Experts of a small language model.
Size: 14 layers, vocabulary 8192.
Experts: 80 experts in each of 13 layers, 48 SwiGLU neurons an expert, 3 picks a token, a sigmoid router.
Training: 527M tokens, 4209 steps.
Below are experts of layer 2 (counted from 0) of a mixture-of-experts language model. Rows are named router (the router's row for the expert) and show model dimensions 0-255. Each number is 200 + 20 x the weight over its row's rms, rounded and kept within 0 to 999.
After each expert's rows: a language model's description of what the expert responds to; "comes after" lists some tokens at least twice as common just before its tokens as in all text. This comes from a sample of Wikipedia text that the model never trained on. Tokens count by the router's weight.

# expert 50
router,227,178,190,247,208,214,229,169,185,209,211,180,181,190,232,224,183,233,210,202,206,204,185,213,219,200,223,206,205,190,201,172,200,190,203,212,221,236,220,189,242,201,198,226,228,234,173,190,212,174,194,207,199,232,207,202,194,186,222,165,194,175,226,175,214,205,181,193,183,230,182,212,198,202,184,218,206,213,207,217,196,196,191,195,208,220,212,173,173,179,210,181,189,211,170,167,206,196,200,189,233,184,187,190,200,197,209,197,168,178,200,202,177,167,194,234,198,173,154,189,211,189,210,211,209,194,200,194,180,238,178,150,201,224,189,219,202,206,182,192,216,188,211,209,176,197,198,203,176,200,193,188,184,197,229,197,188,205,195,226,207,186,203,237,180,186,212,193,200,188,215,236,210,202,175,182,191,229,197,182,164,167,205,221,214,193,219,194,201,161,256,201,197,205,203,181,225,223,183,217,187,185,195,207,210,201,201,210,217,211,141,176,203,210,201,217,213,191,193,196,163,172,216,176,173,233,146,241,200,192,248,204,180,184,191,209,184,209,193,198,196,195,279,192,187,199,209,147,206,195,158,221,191,200,210,175
It responds to: Tokens at the start of a line or sentence, such as ==== or == opening headings, In, According, Died, and first table pipes.
comes after: "\n", ".", ",", " (", "-", " \""

# expert 6
router,196,170,159,178,208,208,195,200,221,186,189,178,200,221,199,206,200,166,234,186,212,192,201,205,205,218,160,192,198,234,209,172,213,198,194,195,184,215,199,216,192,228,195,184,199,199,185,207,180,201,215,186,190,199,233,217,223,184,199,208,208,229,200,198,188,192,232,181,184,196,252,206,216,190,191,201,136,193,174,224,219,211,157,209,207,201,206,233,203,176,188,218,237,239,171,186,220,218,200,192,196,188,195,209,217,228,190,225,215,193,223,217,221,221,167,180,225,206,211,183,195,177,207,203,217,182,206,224,251,218,171,204,204,181,185,197,210,202,211,197,173,210,183,231,193,209,204,186,216,217,225,186,171,205,176,244,208,203,207,176,213,206,194,195,225,247,222,204,237,211,198,167,226,189,236,219,239,234,207,167,209,198,177,227,177,211,207,197,190,166,225,185,196,192,193,202,177,193,208,201,164,240,211,204,223,199,219,176,181,163,220,227,188,142,197,215,185,166,212,193,241,202,223,232,190,214,185,153,220,180,211,212,218,205,187,187,211,188,224,182,223,200,204,202,211,220,195,217,175,188,218,191,193,188,170,228
It responds to: Digits in tables, scores and dates, with ordinal and time words like first, 20th, years, plus word-initial stems such as com, interpret.
comes after: " ", "-", "4", "–", " A", " over"

# expert 30
router,234,181,195,214,192,176,186,250,181,166,145,182,210,205,229,213,182,212,190,210,220,198,216,180,189,148,200,202,192,185,210,197,166,213,196,174,186,197,197,200,188,167,237,202,186,165,196,184,211,208,217,208,247,193,196,191,199,206,217,233,206,227,203,202,200,187,172,170,212,218,214,175,188,178,191,180,224,200,183,175,206,205,221,214,215,217,200,209,204,227,178,219,207,175,232,193,172,216,158,190,196,204,191,180,201,198,213,205,164,197,179,205,201,208,215,206,205,190,205,213,221,172,192,160,207,156,194,213,219,184,165,223,226,222,183,183,207,185,189,190,163,207,223,180,218,190,195,219,183,204,196,210,232,185,213,190,164,181,170,240,195,235,200,199,196,184,185,207,202,179,235,171,189,190,206,213,248,149,210,213,204,196,201,164,214,212,175,211,201,243,202,234,189,222,239,205,162,209,206,175,205,182,203,195,176,234,206,201,164,207,236,201,211,226,206,166,211,221,186,240,222,187,195,199,177,191,245,222,187,207,165,174,172,206,220,211,163,214,208,201,173,191,202,199,196,213,191,200,205,204,203,187,214,202,186,182
It responds to: The first digit of years after in or a space, such as 1917 and 1992, and suffixes like ing, up in beatings, makeup.
comes after: " ", "9", "2", "'", " in", "8"

# expert 59
router,190,183,176,216,210,229,227,146,247,207,184,206,185,196,221,178,212,211,195,222,186,211,167,204,204,228,232,195,207,215,210,180,216,198,181,165,212,214,190,142,180,154,216,188,228,208,186,216,211,206,186,194,200,207,210,225,204,213,188,162,176,216,198,195,228,198,161,189,250,232,177,161,209,213,186,209,216,210,205,198,195,194,168,212,193,225,202,229,174,176,188,192,197,194,198,221,223,241,191,194,231,215,187,200,187,197,198,202,180,181,202,229,197,207,187,195,217,165,192,224,215,219,162,197,216,222,194,195,168,201,220,168,215,202,209,192,234,197,190,186,223,209,161,197,180,219,190,219,223,216,215,214,186,209,226,195,189,228,177,229,242,166,225,187,190,202,213,181,192,179,202,225,200,209,194,191,188,202,199,177,181,192,182,216,188,217,185,196,201,165,214,199,226,196,205,177,236,235,205,192,207,200,197,212,201,178,220,200,216,204,203,178,201,244,179,234,187,228,187,204,187,196,164,224,204,238,164,178,190,175,237,202,228,213,217,178,200,213,179,198,192,224,222,236,178,151,188,206,205,216,188,205,233,170,207,215
It responds to: Second pieces of proper names and places, such as Pa in Pasha, don in Indonesia, Kong, Rhode Island, and York.
comes after: ",", " in", "|", " In", "in", " de"

# expert 26
router,211,207,235,153,157,169,207,224,161,178,182,174,196,206,178,249,147,189,181,213,196,207,199,179,182,162,179,174,192,220,172,211,194,215,169,217,216,226,205,217,185,186,213,206,208,185,219,190,231,193,202,242,217,218,205,203,227,213,206,206,216,152,182,217,226,217,176,172,190,157,196,218,201,215,203,208,235,205,209,200,211,173,220,171,198,194,171,179,167,199,196,183,209,206,245,203,179,167,199,197,201,208,195,200,180,216,220,180,206,214,223,186,230,178,222,207,204,243,221,206,176,200,228,195,185,198,183,186,224,229,179,219,239,213,174,186,183,185,197,200,182,211,227,179,212,215,193,232,160,216,191,210,197,199,228,191,206,179,212,174,195,198,189,210,211,176,198,187,183,194,210,229,231,223,188,219,208,179,209,226,189,201,221,180,201,195,213,182,212,211,169,223,200,223,206,210,171,230,200,187,221,169,214,199,212,181,182,211,150,192,183,219,210,200,185,150,219,230,195,185,209,186,182,195,209,207,209,241,196,196,241,147,207,214,208,198,187,225,195,199,206,191,202,175,213,203,227,170,214,189,188,211,201,192,215,205
It responds to: The word to in year ranges such as 1826 to 1832, the and that links clauses, de in Tour de France, and table pipes.
comes after: "\n", "s", "'", "9", "8", ")"

# expert 54
router,207,215,250,189,229,196,192,206,165,185,168,179,152,198,210,204,170,218,202,188,200,205,199,223,208,192,237,189,195,188,199,169,216,191,145,214,187,212,187,196,216,161,210,237,187,168,201,204,189,216,186,230,205,210,200,211,169,204,224,233,182,220,184,195,207,201,221,177,206,176,209,192,202,198,176,174,186,207,175,224,203,218,217,208,187,222,190,201,230,204,205,225,218,157,195,181,201,182,192,222,183,206,187,236,203,213,188,179,153,180,211,202,190,213,181,216,216,212,218,180,189,202,216,198,210,198,180,185,237,171,216,222,224,165,205,203,181,199,196,184,204,203,230,148,238,199,204,174,216,214,186,187,200,175,175,202,171,211,204,209,217,213,149,198,186,224,196,190,191,194,225,188,166,199,220,218,204,172,186,216,193,214,202,171,211,206,191,185,182,225,187,218,210,182,193,188,134,236,192,198,211,144,159,225,196,209,216,222,193,229,187,207,214,207,237,210,206,210,162,201,180,215,212,162,193,229,240,205,209,175,216,195,209,192,162,202,176,218,182,172,190,176,212,212,214,176,188,224,181,194,193,206,196,220,201,223
It responds to: Middle or closing pieces of words and place names, such as Olympic, mammoth, cardiac, Tacoma, and spaces before numbers in tables.
comes after: " |", ".", ":", "born", " a", " this"

# expert 12
router,167,162,202,225,177,199,168,179,226,190,240,204,209,193,182,159,213,182,192,250,199,196,194,226,233,200,213,205,207,194,203,195,197,193,190,205,215,222,201,188,180,234,230,181,175,215,223,191,182,222,183,209,181,154,220,224,194,218,178,222,193,245,185,171,176,202,238,185,218,202,238,217,219,199,197,193,149,197,217,208,200,223,194,195,181,200,208,224,218,199,207,208,215,208,191,197,183,199,211,216,190,189,202,203,190,217,170,190,196,228,210,197,218,205,189,186,174,174,232,191,197,196,173,215,175,193,214,208,183,194,211,203,168,187,197,212,182,207,206,212,190,204,204,172,218,201,182,150,247,179,205,192,177,199,191,205,198,196,180,203,173,148,217,210,206,223,202,207,177,200,180,175,165,176,149,212,236,208,209,205,218,221,186,208,186,208,165,212,188,178,206,202,214,168,178,221,201,199,188,207,191,211,182,212,207,205,184,168,198,164,214,219,192,171,174,218,185,134,212,174,192,224,222,209,218,196,205,191,174,161,204,203,225,186,216,196,243,215,225,161,251,213,219,205,209,191,198,204,161,209,202,176,209,198,173,208
It responds to: Opening pieces of words and abbreviations, often capitals like P, F, C, Comp, as in PSOE, POC, Barangay, plus verbs like met, was.
comes after: " |", " he", " of", ":", " to", " and"

# expert 45
router,177,187,200,244,211,231,220,148,220,219,189,201,200,205,221,206,236,178,242,187,188,213,211,167,178,187,216,201,207,173,182,182,208,205,219,218,201,174,215,188,200,198,192,214,202,255,205,222,199,229,185,193,188,195,197,178,190,176,182,183,203,178,228,174,210,190,218,195,194,209,209,149,200,197,198,196,196,209,209,189,198,206,238,197,185,172,223,178,172,200,212,200,172,186,194,193,174,169,191,206,214,171,210,241,216,188,195,199,196,188,218,210,200,200,213,238,208,198,208,184,219,197,221,180,160,226,219,191,203,201,184,199,225,215,218,147,233,203,186,213,236,179,181,192,204,219,197,199,174,206,197,201,196,197,224,171,198,183,205,205,199,226,205,216,168,204,196,169,179,204,209,208,175,205,174,184,222,240,199,168,220,186,206,228,197,195,219,164,179,193,188,189,167,171,189,192,240,199,215,209,181,263,205,199,212,235,191,191,189,184,233,200,205,224,219,241,190,197,187,195,155,219,204,252,192,198,193,187,132,201,217,224,242,204,190,194,211,209,210,182,221,206,204,216,204,177,214,199,188,171,172,169,200,208,184,195
It responds to: Common nouns right after a, the, this or all, such as opportunity, times, companies, officer, result, season.
comes after: " a", " the", " this", " that", " The", " his"

# expert 47
router,205,190,201,220,214,201,218,162,196,216,221,206,193,189,213,202,202,190,193,203,203,236,176,229,185,187,233,186,201,184,219,175,206,191,192,199,190,180,207,151,235,203,213,208,180,211,195,217,200,149,178,210,188,184,208,208,205,189,225,186,220,177,241,201,215,183,153,192,224,239,175,165,168,200,206,209,218,205,215,176,184,230,207,211,209,254,215,206,138,200,198,196,189,201,159,172,222,187,192,232,230,206,234,190,218,198,206,213,176,184,199,196,187,201,182,234,206,189,189,242,196,204,186,146,205,174,231,182,180,215,210,141,211,215,203,240,212,187,188,168,243,212,187,228,203,221,198,231,216,224,217,195,200,201,216,179,180,202,210,197,226,201,185,181,196,187,188,159,196,179,198,211,194,200,206,186,178,215,204,161,223,187,207,190,225,182,225,207,164,166,174,207,212,193,209,200,230,213,199,194,192,185,210,206,219,197,191,201,218,186,200,191,227,250,202,239,199,211,200,224,183,199,225,199,197,217,177,185,191,208,198,232,205,175,193,178,195,215,170,226,170,230,235,211,189,166,194,199,199,193,208,203,203,180,184,197
It responds to: Empty spaces in table cells and after names, and middle syllables like ci in pronunciation and municipal, plus born and York.
comes after: " |", " was", ";", "ed", " had", " were"

# expert 7
router,219,205,190,173,209,144,162,222,206,189,182,184,200,206,180,225,152,209,207,207,188,219,218,211,229,188,197,177,197,186,239,179,216,207,183,172,189,181,199,188,227,195,207,215,179,196,207,235,195,178,202,230,185,211,189,205,211,210,208,222,201,233,242,172,237,207,211,181,164,224,180,184,236,220,167,186,244,184,208,213,237,199,231,222,216,266,221,187,226,186,184,191,205,197,180,197,188,193,196,211,201,188,212,230,211,188,187,212,196,225,173,200,200,175,157,169,216,201,204,209,232,182,206,206,198,151,198,214,224,181,186,178,213,174,203,191,184,210,223,176,169,244,195,202,172,215,226,184,184,242,201,191,184,214,222,198,176,224,187,173,207,178,196,186,208,204,224,217,224,154,173,209,208,234,187,212,207,174,222,194,197,187,196,205,193,230,193,187,209,192,202,209,208,223,164,213,175,184,220,192,213,171,230,211,192,193,201,187,192,189,225,206,199,209,224,192,199,234,200,194,235,223,204,203,188,207,180,199,195,191,170,198,237,222,181,186,209,202,183,223,165,195,206,182,163,177,219,236,185,206,215,219,206,210,201,214
It responds to: Inner pieces of words and names (Igna-t-ius, Lu-z-on, licens-ens-ed), digits inside numbers, and full stops in census-style text.
comes after: "5", "4", "8", "3", "g", "7"

# expert 46
router,180,172,179,217,219,225,233,176,186,226,221,179,168,199,219,207,230,216,201,193,184,226,193,194,228,204,205,174,186,186,190,172,191,197,223,177,214,199,208,191,199,190,218,228,226,190,183,207,178,208,195,193,206,172,200,204,188,194,234,208,242,208,209,187,216,185,201,201,210,227,184,202,193,206,220,212,221,222,218,185,193,198,180,201,209,195,185,217,185,173,188,200,205,246,162,171,202,212,205,208,232,221,195,172,228,178,194,214,196,202,185,226,143,212,239,230,254,196,189,203,239,207,206,194,195,187,205,175,181,178,171,168,241,224,233,225,194,220,189,181,202,201,173,213,172,238,199,188,201,224,214,172,191,191,239,160,147,215,193,200,182,214,200,179,181,201,214,176,196,181,173,219,185,189,181,164,173,210,218,163,181,191,211,196,191,219,234,193,214,189,225,225,203,213,218,175,216,214,204,201,198,228,213,196,190,181,200,202,227,179,176,214,216,217,180,197,230,202,200,207,180,216,206,185,203,205,134,164,174,217,217,226,187,186,210,189,215,206,177,197,164,188,220,241,187,183,179,209,195,177,195,212,184,182,190,169
It responds to: Middle pieces of words like or in theorist and dormitories, -er and -ed endings, and role nouns like member, editor, historian, medalist.
comes after: ",", " a", ")", " and", "\"", " The"

# expert 58
router,219,213,214,202,169,196,207,158,190,213,227,183,184,200,205,183,179,173,187,208,204,208,196,213,220,174,228,221,205,154,206,173,211,210,192,205,202,213,215,229,221,241,222,212,236,217,208,218,218,197,187,184,183,195,232,241,212,209,177,184,179,184,213,199,219,187,185,172,192,198,172,214,221,224,209,224,169,179,202,174,177,194,151,178,177,231,190,217,213,199,180,193,185,236,210,198,209,185,217,198,177,211,207,196,190,184,221,180,195,192,215,207,183,187,214,231,166,175,204,226,198,193,199,219,195,222,211,182,173,226,206,163,189,211,210,172,219,204,178,222,224,187,195,202,196,206,197,200,195,183,206,194,206,192,219,226,229,213,233,199,192,173,183,235,177,198,209,198,172,241,189,218,196,217,176,166,199,197,188,192,187,207,182,233,204,204,198,196,177,195,217,202,218,197,234,201,198,193,182,204,205,206,207,186,201,208,194,189,207,170,178,164,213,204,192,217,221,116,214,202,157,203,215,162,210,210,152,174,180,175,237,218,221,185,177,191,216,201,202,189,207,224,253,203,219,167,165,167,163,183,177,203,200,184,163,217
It responds to: First pieces of words, often capitalized, such as tur in turboprop, ach in achieve, St, Se, Dur, Cha, and capital letters.
comes after: " ", "-", " (", " \"", ",", ":"

# expert 63
router,237,256,240,217,191,182,185,180,191,237,197,209,177,211,202,193,210,175,197,200,169,170,188,226,175,196,201,213,202,212,241,200,210,222,224,183,202,179,203,208,163,170,165,208,200,194,194,193,174,204,193,197,210,180,185,156,203,214,220,214,211,225,187,206,187,193,191,243,203,228,195,206,168,179,230,208,194,199,223,202,178,218,219,182,196,188,210,179,183,197,235,222,176,176,260,221,197,210,175,212,203,194,180,228,191,200,185,202,215,199,192,169,189,221,161,201,180,196,223,210,200,228,194,183,179,204,218,181,211,220,195,172,213,209,193,186,187,215,238,202,209,209,193,178,182,165,205,197,224,211,183,214,235,182,203,166,177,201,206,206,196,211,207,195,190,184,178,197,179,201,178,237,184,206,240,205,190,199,189,211,226,198,203,213,201,204,206,197,210,177,189,170,198,222,186,211,201,222,216,170,191,213,222,210,189,229,186,197,233,226,230,236,216,217,220,231,207,236,202,244,192,167,212,221,151,196,227,184,173,212,190,196,199,211,260,204,180,195,178,156,230,209,189,186,178,217,189,206,200,203,172,211,206,225,246,176
It responds to: Person or role nouns after the, such as patient, bishop, Actor, Minister, champion, plus spaces before table values.
comes after: " the", " |", " The", ";", " their", "The"

# expert 35
router,190,226,206,157,191,182,195,239,184,221,177,227,190,194,200,221,166,217,149,175,216,191,180,203,197,164,177,224,209,185,191,194,214,197,212,173,189,203,171,197,171,184,223,217,192,198,203,185,200,210,194,216,192,133,195,208,221,197,193,183,190,200,175,193,217,175,183,214,187,191,194,230,199,195,189,233,200,186,205,179,174,184,202,211,249,232,190,210,241,187,193,176,215,222,176,211,204,223,183,193,173,210,179,148,168,206,203,181,199,229,197,167,191,195,181,212,200,162,191,200,187,213,222,174,191,206,201,216,188,184,184,166,187,210,218,214,190,206,184,181,175,198,195,192,218,178,223,218,199,209,182,199,155,192,211,214,170,178,169,200,145,231,178,219,212,191,208,236,183,207,212,182,209,181,200,218,198,191,176,205,216,234,204,208,196,185,183,207,183,201,239,214,208,189,154,214,167,216,191,161,178,193,189,183,209,192,197,156,198,198,222,234,188,198,217,170,215,176,199,187,157,184,211,173,171,193,158,218,177,180,220,177,222,235,183,210,207,226,177,182,188,200,200,236,210,188,212,224,205,217,191,216,213,200,204,197
It responds to: Forms of "be" (is, was, be, being), adverbs like now and very, and leading digits of day numbers in dates.
comes after: " ", " and", "9", " is", "-", " was"

# expert 22
router,224,198,236,193,212,229,190,261,176,182,180,242,220,171,176,224,175,208,167,194,207,187,226,203,177,149,202,202,221,199,183,210,191,205,217,234,209,202,180,209,233,217,213,202,198,184,204,190,181,207,204,222,230,196,192,203,210,230,227,190,192,228,171,211,190,200,181,181,212,207,216,204,177,209,197,175,269,211,215,211,187,196,201,210,175,193,211,191,205,221,202,210,209,178,187,199,237,178,201,235,200,196,193,229,183,212,207,184,165,221,197,191,201,215,235,196,204,207,181,180,218,200,214,193,170,195,178,189,217,207,174,202,225,202,168,172,189,204,205,176,179,213,213,187,227,183,197,221,193,197,194,254,234,203,183,184,185,204,212,190,207,200,199,216,189,199,191,229,258,205,222,202,157,188,194,234,191,196,195,229,220,173,194,144,199,190,195,194,210,185,167,222,197,234,202,206,150,201,196,197,189,182,202,148,229,198,213,191,184,218,201,181,197,215,206,165,204,216,195,223,234,208,178,201,189,208,233,188,188,221,158,188,192,200,159,204,198,222,210,206,200,193,193,188,200,174,221,234,231,175,189,164,198,190,203,225
It responds to: Digits in table scores, vote counts and years, such as 0–3 and 1970, plus word-final suffix pieces like -nt, -ized, -ated.
comes after: " ", "2", "ci", " However", "i", " when"

# expert 9
router,203,215,175,168,207,205,219,210,203,179,189,178,187,200,188,244,199,211,192,178,193,204,182,185,212,223,177,226,147,247,220,203,201,191,177,191,212,208,211,197,223,195,152,164,198,229,217,197,206,214,179,214,159,211,196,217,210,210,191,212,212,229,198,198,211,234,245,202,201,220,235,217,206,209,216,178,185,196,189,215,209,192,207,171,213,234,200,198,202,167,206,214,244,200,189,207,195,197,197,180,193,191,193,200,205,211,216,190,204,180,182,194,219,192,181,216,199,200,189,197,243,173,193,206,213,190,195,217,188,219,201,209,214,196,199,173,173,180,164,203,177,165,199,195,216,204,193,199,195,231,240,201,185,203,131,202,221,187,190,180,216,189,180,202,216,213,200,175,235,201,187,176,201,161,188,178,224,170,195,179,212,190,169,181,220,206,209,163,187,219,234,194,221,178,183,232,197,185,221,211,158,226,190,197,222,190,222,196,187,189,181,212,211,189,213,203,178,146,209,199,249,230,208,192,250,226,196,225,216,162,166,203,194,216,205,182,222,214,210,203,220,179,188,180,166,208,239,218,180,205,227,173,188,179,183,224
It responds to: Digits in coordinates and score tables (43.1381, 38), plus "as well/more", and concessive clause openers like While, Although.
comes after: " ", " as", " by", "N", " It", " As"

# expert 21
router,222,202,224,176,196,200,158,229,170,191,198,185,232,191,195,220,157,178,207,191,177,200,226,215,183,161,190,197,185,177,188,194,168,171,171,232,178,197,221,197,212,178,225,203,194,201,203,213,215,208,207,233,222,186,194,197,203,239,206,227,186,197,191,186,184,165,231,198,211,190,190,195,187,204,205,191,201,195,191,203,203,190,235,231,160,195,175,211,215,237,183,229,186,181,209,192,176,171,194,186,220,185,178,200,197,200,209,182,170,187,219,225,219,181,203,202,199,228,202,188,198,210,196,171,203,188,190,215,208,179,201,169,211,212,207,198,159,174,192,173,208,229,226,172,219,191,217,215,186,248,186,210,224,182,161,190,185,177,217,186,209,185,184,174,202,170,207,174,198,206,206,177,191,186,208,206,220,168,187,218,191,187,254,194,201,194,190,189,203,228,207,235,212,219,207,205,168,202,216,189,218,189,199,178,190,212,195,210,146,236,214,207,203,207,244,199,194,201,188,172,213,195,175,170,183,204,261,212,217,202,213,183,201,222,161,180,235,204,214,189,191,191,192,198,202,181,216,251,195,191,271,197,183,172,227,212
It responds to: Digits inside decimals, times and years in climate or results tables, line breaks ending paragraphs, and "who" after an opening parenthesis.
comes after: ".", "1", " It", "th", ").", " However"

# expert 15
router,220,183,199,163,195,214,205,230,202,178,192,187,217,187,191,212,178,211,231,208,219,194,220,209,223,202,179,174,228,175,198,147,154,191,211,202,189,218,218,246,181,231,216,154,164,186,148,190,200,199,215,205,216,189,209,246,222,214,187,199,217,198,180,220,198,217,206,183,211,176,222,220,181,206,178,190,182,235,193,201,202,192,192,211,194,195,194,195,189,193,231,224,178,246,186,196,215,197,196,217,191,188,209,177,190,226,225,183,183,213,223,193,231,219,233,198,179,175,200,193,204,193,208,220,218,215,195,175,211,253,192,203,214,178,200,227,176,199,199,214,228,196,224,225,186,193,203,188,207,201,186,191,176,223,196,231,226,218,197,205,212,184,214,175,216,238,210,195,237,209,205,192,227,183,199,201,196,222,200,226,167,187,169,205,183,202,188,195,233,199,207,197,227,219,237,189,167,191,191,224,168,199,199,206,216,204,190,203,148,229,183,208,181,177,172,145,217,182,210,191,207,176,223,189,190,234,207,215,224,177,201,213,191,191,206,180,189,186,213,174,258,172,187,156,206,217,207,170,185,200,193,205,198,202,173,234
It responds to: Determiners and possessives opening noun phrases (the, his, their, its) after prepositions, and hyphens beginning bulleted list lines.
comes after: "\n", " of", "1", " in", "'", " with"

# expert 44
router,224,163,165,199,200,211,246,162,187,195,186,189,172,180,231,212,195,221,197,199,212,201,212,217,190,172,223,185,160,177,195,185,227,185,200,178,211,182,205,171,225,211,213,202,188,181,169,198,212,155,206,212,199,191,189,211,189,222,211,195,208,202,216,180,198,209,162,208,197,219,170,153,199,221,189,202,203,200,214,192,192,195,195,203,203,239,194,205,198,187,207,180,178,199,206,200,223,203,191,197,234,217,190,180,180,194,194,217,190,229,181,224,177,197,181,231,223,168,180,232,226,228,235,197,178,170,178,190,195,209,161,173,214,241,220,206,186,207,180,171,227,217,189,199,162,224,178,226,170,197,206,197,230,205,206,152,156,169,199,194,208,205,209,186,186,226,221,148,197,204,185,229,192,223,194,189,233,195,194,180,180,194,219,211,185,175,215,195,204,204,206,205,204,206,207,197,230,190,208,224,208,184,172,220,199,200,189,171,181,184,226,182,225,224,162,204,209,213,189,227,204,221,214,191,214,210,194,207,193,248,215,205,193,171,159,203,189,188,216,238,216,200,248,193,195,158,185,215,149,200,215,207,207,224,232,179
It responds to: Word-final y pieces such as guy, Saxony, occupy, spy, plus digits inside times, years and populations, and quantity words like other, various, few.
comes after: ",", "3", " and", "6", "5", " with"

# expert 25
router,213,227,211,208,198,196,184,196,196,173,185,194,215,184,185,197,213,199,223,209,192,210,197,186,197,158,210,207,207,186,223,192,183,199,169,241,177,185,185,190,219,181,206,221,230,191,201,191,229,219,182,193,151,175,214,201,203,210,225,225,213,207,201,206,185,192,202,144,197,173,212,201,233,213,217,197,190,189,217,181,203,205,213,193,164,211,174,224,205,229,204,197,203,197,196,187,235,186,200,153,229,178,188,190,186,175,185,150,144,209,195,224,206,204,226,247,151,224,182,176,191,173,173,191,195,208,238,215,222,220,171,224,212,195,204,161,204,203,210,198,187,224,238,193,237,221,201,175,207,192,206,219,182,158,224,181,201,185,202,197,207,210,199,214,212,213,203,215,178,204,200,179,166,209,185,229,222,198,188,206,241,178,202,201,236,234,210,209,206,226,218,213,189,193,221,197,180,197,190,191,206,219,183,174,187,217,201,189,172,214,200,211,187,202,204,166,206,237,185,191,226,219,155,279,188,236,219,188,224,186,199,196,227,211,196,195,169,208,178,188,232,199,227,216,210,183,192,219,179,209,197,201,195,221,190,203
It responds to: First piece of a capitalized proper name after the, of or in, such as Cu-mberland, Bu-gatti, Second World War, New York.
comes after: " the", " of", " in", " by", " The", " In"

# expert 39
router,217,214,224,176,210,184,150,260,165,162,148,212,228,203,195,222,153,208,184,193,193,202,216,196,160,148,207,175,194,192,193,191,179,196,157,229,203,203,192,215,202,192,204,226,191,162,226,177,205,221,207,226,212,201,209,183,177,213,210,233,200,202,187,213,203,203,216,168,208,205,204,180,193,197,186,195,199,211,198,191,199,205,213,214,211,190,207,205,205,235,173,197,216,158,224,180,170,191,187,209,189,199,195,219,188,183,202,170,186,226,195,170,234,204,208,223,205,195,201,198,200,205,192,188,209,179,202,184,219,188,173,201,229,216,216,211,197,190,204,152,200,221,229,165,225,196,203,180,181,208,216,251,207,179,181,177,183,214,196,189,204,206,190,205,201,213,192,216,192,199,224,168,178,211,196,211,212,206,183,224,219,187,215,183,220,240,172,184,188,217,164,227,175,217,219,234,123,215,201,187,204,160,162,176,205,214,186,208,155,231,215,216,187,212,236,167,206,212,189,203,200,199,179,208,201,199,267,219,200,198,186,195,190,178,187,206,185,195,189,195,201,191,195,194,207,204,215,220,198,189,206,199,209,223,220,219
It responds to: Line breaks before section headings (==Bibliography==), and final pieces of words or names like referenced, Krishna, Chennai.
comes after: "\n", " |", "9", " his", "8", " by"

# expert 52
router,199,166,246,223,218,199,226,164,211,233,203,195,189,189,219,213,188,212,232,236,192,229,196,188,207,199,226,158,184,206,213,189,215,214,185,184,203,197,194,168,245,216,201,202,174,202,186,189,200,166,211,226,214,204,210,205,197,184,208,166,221,202,214,200,228,182,193,220,165,244,179,180,197,223,197,232,230,208,181,213,205,193,212,199,199,205,196,217,176,198,217,194,210,168,170,186,215,209,198,192,236,214,208,218,237,175,207,208,173,164,212,184,173,205,209,179,199,178,209,208,225,193,215,193,226,214,173,196,181,174,219,151,215,232,220,196,215,200,190,192,237,176,189,196,177,184,203,225,177,186,189,205,191,217,225,191,184,175,203,240,209,184,202,193,198,204,202,210,215,201,172,226,205,209,170,169,195,177,153,152,183,212,216,247,158,203,234,206,208,168,219,231,218,229,200,187,231,215,200,198,177,207,202,187,210,183,191,213,187,192,195,186,222,209,182,207,216,196,198,272,168,206,212,198,190,236,181,211,194,199,216,225,211,173,179,197,184,185,184,194,195,214,235,201,188,155,186,209,171,186,196,198,204,175,228,194
It responds to: Final suffix pieces such as plural s, -ing, -tion, -ated, plus last digits of years and line breaks in lists and tables.
comes after: " |", ";", " –", " and", ")", "or"